python train.py --optimizer="muon_variant" --beta1=0.95 --dataset="wikipedia_en"
Below are experts of layer 4 (counted from 0) of a mixture-of-experts language model. Rows are named router (the router's row for the expert), up (a neuron's input weights, with its number) and show model dimensions 0-191. Each number is 128 + 32 x the weight over its row's rms, rounded and kept within 0 to 255.
Before each expert's rows: "gets" lists some tokens that make up at least twice as much of what it gets as of all text; "comes after" lists some tokens at least twice as common just before its tokens as in all text. This comes from a sample of Wikipedia text that the model never trained on. Tokens count by the router's weight.

# expert 1
gets: ")", " |", "'s", ".", " km", " vis"
comes after: " JPL", " 0", " Women", " Men", "2", "s"
router [153 194 181 103 173 155 138  93  88  76 170 158  82  95 117 124 117  85 144 150 150  98 159 129 102 151 151 172 175 178 102  79 103  85 155 174 172 154 178 108 158 115 111 141 170 164 163  95 130 119 171 176 137 151  79 170  73 101 160  99 159 143  94 153 191 126 116 102 105 177  96  94  93  86 179  92 148 159  88  92 160 151  96  87 169 164 154  96 152  84 138 114 148  83  74  79 135 112 116 135 128 142 169 108 111 105 108  99  89  94  94 168  98 154 143  96 131 147 169 121  96 128 134  87  95 122 148 142 151 111  92 163 152 156 156 162 107  99  93  82 100 133 159 153 147 162  79 107 134 113 150  82 102  91 129 174 158  87 145  86 168 164  93  86 172 106  72 160 127 147 142 139 162 155 163 152 144 157 158 108  83 133 115  95 145  95 149 128  70 161 172 164]
up0 [105 185 141  99 112 128 107 128 159 106 125 185 110 132 130 201  73 151 173 122 122 167  95 123 124 133 164  94 139 135  77 187 112  95 143 177 168  86 169 122 170  88 142 118 117  95 126  97 147  78 135 184  98 179  73 137 148 121  76 108 111 106 111 117 115 156 168  87 121 107 121  88  44 141 159 151 127 204  79  87 158 150 110 123 127 123  78 135  87 192 179 151 133 137 139 123 111 118  90 170 130 135  81 129  80 158 121 139 139 131 121 123 130 169 184 134 139 104 170 137 140 117 148 150 145 110  92 146 113 194 118 120 134 183 232 147 166  88 145 124 102 125 108 169 105 179 136 151 133 127 130 120 121  83 145 134  83 110 160 108 162 201 133 121 108 111 113 171 103 137  91 137 139 101 170 105  56 141 170  89 123  87 180 158 164 119  72 108 164 147  92  95]
up1 [137 157 145 134 141  97  67 141 135 106 141 136 136 102 150 205 119 125  89 144 110  92 156 147 126 155  90 149 164 177 126  95 174 164  63 144 157 110 164 115 110 121  75 127 128 107 165 154  78  73 184 114 120 162 138 116 107  93 100 135 125 147 135 175 129  83 162 123  98  74 136 132 101 152 134 134 118 175  68 149 165 114  93 112 154 169 133 147 126 140  89  59 145 162 156 145 142 127 115 130 132 107 124  78  70 153 163 157 118 117  87 218 142 123 119 136 132 116 114 167 112 161  91  49 166  91 100 107 112  81  91  95 185 188 152 144   3  72 160 150 101 141 126  79 189 107 124 109  82 147 142 158 131 127 104 118 128 113 151 104  91 176 123  86 165 128 123 165 114 183 107 137 144  83 154 151 171 136 174 178 135  90 157 133 119 109 114 146 119 169 101 148]
up2 [130 192 167 115 142 133 110 111 137 100 157 103 152 147 105 100 172 125  77 174 153 104  76 165 123 183 108 123 151 147 124 194 102 156 139 154  71  93 159 106 156 157 124 141 151 147 165 125 110  96 158 112 147 155 142 154  99 108 118 133 119 108  48 107  85  94 141 103 134 151  81  76 103 158 122 155 161 125 161 119 132 128  76 134 104 151 100 128 131 144 138 140 147 151 132 129  97 130 156 156 143 143 120 113 142 141 123 126 135 132 119 149  62 155 103  96 122 148 140  75 124 139 137  73 129 132 156 146 124 130 113 102 187 185 138 142 227 169  82 118 122 139 117 150  72 183 152 133  71 135 109 177 162 110  99 158 117 164 166 125 119 144  35  65 159 106 113 154 119 183 155 202 159 135 122  78 180  97 162  85 177 104 125  96 136 111  67 190 225  75 139 120]
up3 [189 171  97 147 105  83 107 104  83 100 119 125  91 134 143 133 102 108 128 140 175 136 157 139 108 148 123 137 194 131 126 118 121 111 145 255  98 155 109 178 119  80 135 141 155 123 198 111 143 119 119 117 148 111 148 117 128 124 115  92 179 190 100 121  99 136 114 147  97 118 138 126  99  60 165 107  84 103 127 130  81 112 154 141 103  59 154 120  80 127 174 115 123 101 137  67 131 147 123 188 172 183  74 140  95  95  73 121 104 113 123 126 110  98 157 133 207 137 144  80 146 106 144 138  93 140  88  42 146 106  93 196 106 132 115 142 122 106  77  94 100 132 115 140 108 108 114 147 176 101 116  70 124 105 127  82 118 162  94 133 132 110 123 100 141 126 130 129  91  94  91 132 174 136  88 126  84 149 127 143 119 176 132 104  65  97 116 146  70 145 206  69]
up4 [130  90 149 107  98 162 166 141  87 159 145 101  48  79 144  78 108 124 150 139 137 130 131 171  81 161 170 131 108 110 116 130 148 159 123  48 183  84 119 144 109 106 127  99 204 158  91  97  78 136 160 120 132 157 112 142 147 218  98 142 198 145 125 113 136 151 103 184  99  96 153  62 126 114  90 137 145 121 101 127 145  87  40 124 157 107 111  68 142 105 128 212 132  82  92 100 117 132 138 100 148 187 106 101 116 115 111 138 177 126  73  74 142 179  78 179 117  99  93  86 134 135 179 135 117 116 124  57 143 114  91 139 149 190 120  90 111 121 129 112 112 119 150 110 158 143 160 124 161 127 104 214 119 116 124 132 127 131 127 153 122 143 149 127 163 126 127 132 126 136 153 122 198 113 155 160 166 153 149 188 127 148 131  79 111 175 143 147 119 156 154  86]
up5 [111 132 160 124 114 109  76  63 124 129  98 140 108  71 128 101 109  85 136 161 164 156  96 122 103 123 166  89 168 199 156  82  73 137 126 130 108 107 154 160  93 134 114 113 120 135 114  63 119 144 216 175  80 128 125 140 137 140 136 147 175 113 166 116 154 134 115  93 104 123  98  88  69 165 119 113 156 107 155  64 121 115 120 137 159 155 144 114 197 160 153 156 111 105 102 125 126 122 159 124 143 129 119  49 201 164 134 137 144 113 161 118 112  93 139  88 166 165  40  95 128 129 114 128 116 101 154 107 145  94  86 105 189 157  72 105 111 134 106 148  84 139 106 118 135 135 137 145 209 113 185  40 145 139  65 154 135 110 161  90 186 126 146 123 144 154 125 136 176 155 153 148 131 129 106  80 187  68 156  48 117 137 122 132 104 159 170 136 122 154 153 147]
up6 [151 142  67  93 127 137  96  95 103 137 130 151  83 121 163 148  87 133  91 127 133  99 145 134  92 134 147 124 165 155 121 141 126 194 102 102 138 142 122 135  93 116  91  75 169 188 113 142 177 101 119 113 155 107 106  62 132  58 143 102 157 143 118 153 151  81  98 134 103  31 153  75 164 125 135 146 150 133 130 148 128  97  62 135 177 139  96  66 106 160 140  94 167  97  80 130 161 107 110 116 122 129  95 110  94 155 110 135  92 123 100 147  90 138 174 135  89 131 129 112  77  86 141 153 163  71 129 140 160 147 108 104  81 145 141 140 114 110 206 137 117 120  87 123 116 148 132 218 143 140  65 158 140 146 124 139 117 191 143 163  97 161 101  98 181 157  84 226 140 203 140  51 102  99 124 137 125 183  77 112 138 125 128 127 112 100 145 100 138 166  90 110]